Experts of a small language model.
Size: width 192, 36.6M parameters.
Below are experts of layer 6 (counted from 0) of a mixture-of-experts language model. Rows are named router (the router's row for the expert), gate (a neuron's input weights, with its number), up (a neuron's input weights, with its number), down (a neuron's output weights, with its number) and show model dimensions 0-191. Each number is 500 + 25 x the weight over its row's rms, rounded and kept within 0 to 999. Numbers have three digits each.
After each expert's rows: "mostly gets" lists some tokens that are sent to it at least half of the time. This comes from a sample of Wikipedia text that the model never trained on.

# expert 31
router:482503466514477527486514533468513486539515496481496492537526514505463511459448504479546521431517499497474498514484504492499506496525491488534513506441487468470512452454524503490525543492492492497475503490479515516545482507535488495499509462488500497477504478500512469495531455530551530443471497488481510488490528458487539487464506523499513537474498489502509511537484512501453523476501471523543522489493547471546484533540557512515521493478530495518513497526535531540497501490466492513496466518539488486476471520516485521558497529505515483500493522494496536513453472541478521472
gate0:481471521493545525526511546477454433505496477524514506532505510501471468465515518500526477455517490494504470512502515491535501522486454536450514482486489508472516504513494525527504533469434468506520481464453533529493505528512516506498490486531458472508494476516455483469548507501524506465482554458533503474499524507473465469503489489450507485505538511500535491497506501491483507511456501488465525502540519551536501498534482481454502487511462518509516509503527536504502483496527520498510487554491484470510525491502464481517505505519550447483441519489481513509521496501504469494
up0:480534519513490526471519546481548531466504495502522495504532481451502511510498547513503499502478516459508481512466507493501501531516458526495514504538518540501482526508490495503501504503518470503532480479491539554514499490494464501505489480472484486490529482493485483500524446477480501459517520492514458476522473490550484487549510562479501484460497532466486513512500473463521529504534510447508441504473500528519471485472548519479482499489469514534530515547506514484506538491484488463491550542545510494521450477470485470485449495493497510495449482516530511494492521504439498516
down0:494473476530487521502493483497508485510492518472485493534491526527472469545505493452506480540480517501549487499532487510498456451501514491462519478478470507540512501523532495497539528514516529512489533496444483505537530493517529480484481492493541493495482512502500493492446511499513501519443495539530458498526550513454519535465513466466499529501507495518466457508520488490500482461508523558467519463464518515485508532509487499516515498549530520436456474482475489487507478508508522492503501490492474478500529494536478538465526508534480489499531501473465508543510466565514505470
mostly gets: "ina", "ya", "o", "da", "u", "i"

# expert 34
router:481523537487506554529497491501511504494518484503456507502488487490434541499471520498482472503509516503481488531465478509510495463484535496499473491540490465493507506541532521536530506526457500525499482527491488497528487547522492518512526524478444552505516473545457515480489505497484542478498504508485481501473501487484469476541482492474548504505500465521525504523500523509463559532499531514475533520504504484451461493485472550492527482473464499524503508487516549498484539488563503489539555511490504493477464474523480512496492515514498455523460549481459483528532516497468503498
gate1:501473471491544478496539487503523494499500525482521501507483493475463508526480449538530533476526487477533494525470484508533481498498485493497481491538461486465458498522541510466492505506489497513506537474450498519447547482516501547502501475491484547483539495504461524496510507507494508486490502575558482522503503461505523490507488495483464517471510485503510506502558468506565511449532500515514498532475518503523494501515541564476540507463485490507488501472459523493512471514535557491505449487493500455488494517534493447482508503486516501484494515533520524501458514498472511487
up1:452503500468468483491483507494487473526476523519506517520476503514480506515504478520486518466514474485493502514492482477500459486459531504499510492494500466489495483523543521497512534487519472512502554537475514501511512517525451459535490532473469547495523515507483496501468461507491476538471479503461501506481518530481472502540460483492558543499516476518497536542498475486461536497562478526518535506497527485521533542508507508484487529481469488476531453462469552468491459530488521457483478508519479528522529543511458505509486485453462506508541502491518491528442478488526519498
down1:500528543496485457457466486518502509495480510509503508505507536504516488511508484514479517528490535566496491444501508469515483468516548519519490505473523532508487528451446484541477448516500517512549491469521560457516516471474482464477526469496538510465503515493480512531512464478503533489482522485483494517505500509514525484503518477479500530512503543523489507521488476522518515508480506513472500449489508500458477493495492464526460511512522511520573451438504473510552509494500502489505464506529487467451524478516529492518463492493470513493456518483508555509493511494523510529
mostly gets: " two", "{", " For", "+", " several", " three"

# expert 11
router:517515495485505514550543534520454497509461473476487478514519516543526477459476506523525460537539471447522507520538516527520500489536518554478517532508468488504525469538448508474507467509469473515511513509498490518495494502465522478473508534486516480493479500516462505477482535495513511519477574485506494499504484510527483477453505516480494464468513532480463475456542520524504499461511535508470501530545512459523503496518451505490497490495541519510500493526529506505456514478502544480501507492483530503490524541480456508509476547464483462477507491525530474504520490524487469475
gate0:517516469497494491517563459487507489487492494467458508483498537497517507510470494511477494491515483527566503476481544516535526497504489469517482502512466487500460478523480548473511505484477454516506496508506496460482485451525542485488513471523534488521514498525481518496473543472493517496500523521476494453499549470528525473472563489503478521502515490468482508438502489530490518461484567491519518476502521478460515506547490509527530472503530499484470462480486516484514498463544516509491491455503490471517520461485501510509563467478533504528506519512556509530469523508483494481
up0:516491515506519447475477486530492462503485482528473496483520494547513506496498498484447473487502540472523500480524457469478486504520457483503481443503478524496516453527539510509497508522534516468485519480486529506546423572531483476485531493471515467492477515504482487523487539526532483536489477484497516502503503497469479493494478503495494500500525509509523503527531457502477524530492540508536526463456505457473491486492539484509503513499468536494503490525488516491451536534455508503528562456485503499490526503489481518460525521474484513526508540515535505481528488473463504464
down0:500489478465454463467537504507474480537515450474469493501471515508471469517501525471525493507474484482495508513476504532551467487504503492482530488507554492527475498480511493540474513527511483538556533518486514529502463462473544499501496503534494466534530537508493492509487512565460497469555538487493482488524507476458478526479510507525480545462485475511513530503512497484495492507485490531517465517475514485489474495512535475462505527476513465528512469512453510487498510492542507535545466527508523538553485473477490544513454490525482527496505504471490501491541495540475499490
mostly gets: " JPL", " 0", " —", " 1–0", " (0)", " %"

# expert 17
router:506480517504485474476457464531505548519484510498556493480460518464502509495515464516476552514474488462478515473535513536478500515494485487502490520527487445476460548445494486470475508523537552472497486490491530499461490468509512496521486478528512563516534514507558494503482505541530530515496469507500524546456520506505506520503474528539504500544495533500481461513526507530519470537514497505498505494496542485475509534501477515519488477516464508520520473493454509488508489481513436537517505468522502515540480453501540520494505520500518512489516484494462497483469498444515496489
gate0:517496508515499511500526514525481524492476528535514464468493502551539531520515471489515482501519489485547545513495566481523500485510515464485468473462465485505477457497542493525514518497484505519512487496495498487466483493429507506492481530507533476523498488483496514500487509507505536507498501579526546474495447478504451497469502516457438544486478472518514538503496487519536519509507505468542478510508517484480506502498505492499535515494489558450524516497557442489511511557517532499479489528530558497535505497488462471478501493490503491479503499514495511509476503468477499474
up0:476497503502493482482508499522526537487539494492518502501511480494495477495470491517513481516437505520460506507491496495530523496483483490489512451492487507532534474493496505480510492493490460457478521538466471521487518538407493479542448483488507512531493510488496498501545466470471478509474537520485434503529504482520556492530527487529492498510498496526482532506580510504498486464496495485511471468489569525528476502526531483506460498515518481550459489475513501520522494478544490454471504456484483498544496508519534520491477459511525522481500502522504531506503524524541487497
down0:476509515497492504497523501464519497492485540514480485427527515566506517483510493453478567495515529524513520519470516541498510458501488481479505447523479475507491517516485495495531500512476504510512456521503505491451481466473479472548468509476499477525551468477503490490525546476533491562506491521537508479497496491479528477491498491477438510435512483524496521509502523547530504476515510520516510461486513480505503495519500522511495530487552507433498512494538502526487471487501521448480510529471510495520497495511467488527504512484482511510506530452529536492475475504535519464
mostly gets: " made", " found", " began", " into", " released", " in"

# expert 22
router:503490520487486501494457507505503523546529515500484503474510482518479481541508493494488464509507502501520460519513508467470499452505477498503480545498497487499494496469482550506502552482503492491479476518536490482475511519492472503497476491539544531479493517521506498512520520573499492543575484500501463539486509483565481504528513460506528465532502509456493515469487494457526517533458494438468461538461534506527472495478492505462498482467469474510521473501512473466485493496523505510525458521524510468509472514520528488481511501495457456498475506504465472489468557470504532524
gate1:438470473527517509516487523482482515498488518445545437496552487481482470517516545505476533483480536504535499532500481507521457501544549524500511502512507533459485552470503532465493468506493480526505517521463476481468514494503477504530476475540525501519473501476497506497474525511468470525467526457437471511479532511524514529450498500489479480502528457504491498529519475481488533507488471462486547484496494500458526522491502490515531561471509497530494522500512496513492504506520504505490507512534515555480536502491513497542488518499443500537510484492486506513498505520504552511
up1:450489539495504543466485542505514521527576506493487486495491519531513510506502493495513476527488439495493485510520488479490444464515509452513473491452531502484535443477495491521496520472497527532519486477521505513500480484491484509547555528461480515485514528484486502490480500505528489499546476516487498547497486474482492537456484414483524476518525514478506484457491483505512491537506544496517496491496497494481514514510523469457485543472452471512478496512471492515493502507489519498518492495501442495515472507496495534543510525518505535535491494432485493531504489501471510544
down1:518464499501494486491559537458458487490473501542496497497495490482493485501466540498536506523487491471453535500519483477483510523502459511458472454510498509533489505534492480499493510462511515479441557473516546489489499519489494460516458524564505482549543456511552489491515459511504485526506520490503550516491497504532528547506519491493526448476477539483482526493508515490508492523495534489438497450469475522524539522531458502528519504509508503480535538512505502504489532528526502480518513489505537496515491509528482509496523510481497468481467513497515535501521466468468492519
mostly gets: " of", " these", " This", " The", "The", " These"

# expert 29
router:520482449515510519449526504488505540532486532509479512495448485533499472510507543487496482483541514506486512453514490529534450452548538534515489500480475460506499520497506472461556500511503470536472498457535508534463468463492523495472522536486560482538472451530486492463469487485510465495538505501486480510516497527521504482495530494504540518505515521515488532508499500484508484503502517531488482498502533445504506520501478536491477539508516463461520539514507517511502543489508500479516496508492526478501490507554481475474505506513497529441537531471520549479498498489473525493
gate0:482521510529513515500494494479536483512520531503554570466495517479508514486521441485478471543495478482498472532482463532510489463558484481482470518494499484471495472520530488484501567546489480488508520515487509474551513499488507523501526502521491515491525502452473513510514470507486465482512514503460487527500524481486517497468448526492515464476458495505537509488495498500505484535523488492513476470537443515500451520525505508505492477548514512472512516533470479501497501476530508518503500484490522496448485489536439531499464486509486528473485524514462507450471491467446463485
up0:511497521494486506474524482501511487483501457477516460528469481509501503497485500516514513504502520546445502511491472488532482534502503472563496520490454497479449464471509535482445514495509501518523529508519507476470534501508512501524488549523513495519549501474491463492531489445562520504498461496535485478523521458506458496511503501515525518514491522527466478530520519502483516506546533520471470519553520492511473529496543520493465536469490547527556471495534519503473491522513511512522483543501492469495493499492557523530507480495499470507457502530547495499494528518508532544
down0:557464527554492474486518517520506476507484496488521494486500482509502538538512457514509502476500476537500500480525495502475495486496470483466512472442487519504501454533506475495503523537545524494550508520502497480482512478469479471513507473465516522476502515465520488511471475467509513520513520539494500498509477464495526517527484534516485488493499507506508497486467520497487479508573527527543447530466465504490502538483501486509514524497544486525466502529479523516450493493547555481530520478456518482507515486508487517502529487525552518463497494502446493462520470493417520481
mostly gets: " JPL", "·", "ucci", " Para", " Za", " urban"

# expert 14
router:502504522493500518505496516493496467507478493481472444540527537491534525441505484502516518479496505482456481465533453474499453496519493476513507466488562495487504491477547538487509489490473483481481496469518488487567520498525488486533511485494507503472463468475490513479513488505482547499476477517508494514520522484466478534481464496515514545478518471546473467536498482500510538459478489513511505530480515510556486465475531512502523535446484454497494512494498533533505510517442490513467518537491506562462515530515465522520494495448519489488502502509483502534484521542507517471
gate0:473478523459487499526460558503442513499520499494464499498481505488525507527537511488482524496481521483493500538541496464520502491488539491476475549480521485516486497514511533476500505522510469492502493523480519497481518495477518550463499535519514575488511533490477454519518491526488546473490483508514497482475502507491533528501485472527509514515526465519529463517551532512449488446521492501470466528506476493502519489514456474497456466506515512510514486507508501478496498495458522500470505482447513527540469544435465527494500462478515490511432530483528485494476475497511464502
up0:553538494515497488467486484461496510497506488493508503485507538520449459476513524496504479525453497504576529470490506507504485495477472525458497512501513477496499489475461504504481481501484502461511507459495500505493521438499500485505506524441484483520464527513472535476515457522534532479500525471475482452468536513507524496494523478540500550457527502481487495486493495467512524461479515563469534511489514459528507529508494517519468530496505511495482528504479526539530495491516536494515462500475540524465531526527510507527504477463541548500495519517503520521540506540544481486
down0:564497465513497471511521521477520518485482528507522534485519455521527519522468521508504524495500515490531506460514517518470486513507517528517487512545517505451535456515525508538475534544470500526483505504515499516483498509511516466457479467502519480511490477504545503480512504455521488509467464503501501495509487541502540461509526539523498470530464503520515488479515506534533478543512494505574542494486490512435486505493490476489514492467431495479481486478493494496517496506510471502467489502523459479488558445498506502471503475552495441456503495515515482467516507453498491512
mostly gets: "nia", "ium", "idae", "ville", "ton", "wood"

# expert 30
router:472524509494496546530479535498528496507502489458505497518547541488541511500499473515478505512480526546565459520532480492530466491467537528531508548474523532472487500461496494515499484510504504514515508498486485470560476486502500522473478496488486482513459500438522560493503492497497493501487509461539464522519537419501466529458459519488519502481470504559483488530491494486534487478498512519529497528492482493529516499506526480493456527458505513507497477534517541545516499513457484499473518502475523511459523483485530493527509502469477521506473493469517506529473509521494533510
gate0:526462497515497517490485508522521522517493488488546538477479497500497522474505504450474523463502526522472507511507502512506511517491446494470546476465539519458494427474520514512471509510485488522513449494470512529482542444512477537516538457471492538462501478460499511517512472475486532494505491595477467510479513484520495450521516491455502545468500493538471450503502498524490501475524531508502519494480507471522511531479506500493478513487493501501476506504496492499522513485488471502494454505518477522497529470498472486506472525531523499498480536517442519527509455460535508523
up0:531558505473502500452482457513470499517483498533461486494536488558518476461496513468513481542492460455501502509479467475461475539526477489529500482517488513528488432495521488531508489481515524515475532507511514511516496546520508503479481518471505534532492523502480502494524549492441476499449504482535486481458501465490496514534499472477468527465522511514495533491475503505518499499479498493480538515527500431507495441501468483466517509476520511476494483476522506487493504502482514510502540523476507566527462509481485485494506486475493500496467497461501513477518576505502477517
down0:494465454496481514496520508515522491483528521466537524510509514495471494489513525502444528497486523507490523522535524556504540458488490532460496524512482523485486539545515487479493529491500515505508491539487503477510506490513496463540505503490505457496529456450486516498541502523515494544539512469473524511474495468495491488499526494504533505517499419491493499507532492544469491496527516504500503484470518488519445530501519491508478467503499509493480472465513445531524468451517451521498470525511517451480549435497501465497466486507501495526519510507498469524469462498522560481
mostly gets: " Lemmon", " Championship", " Records", " Foundation", " Island", " version"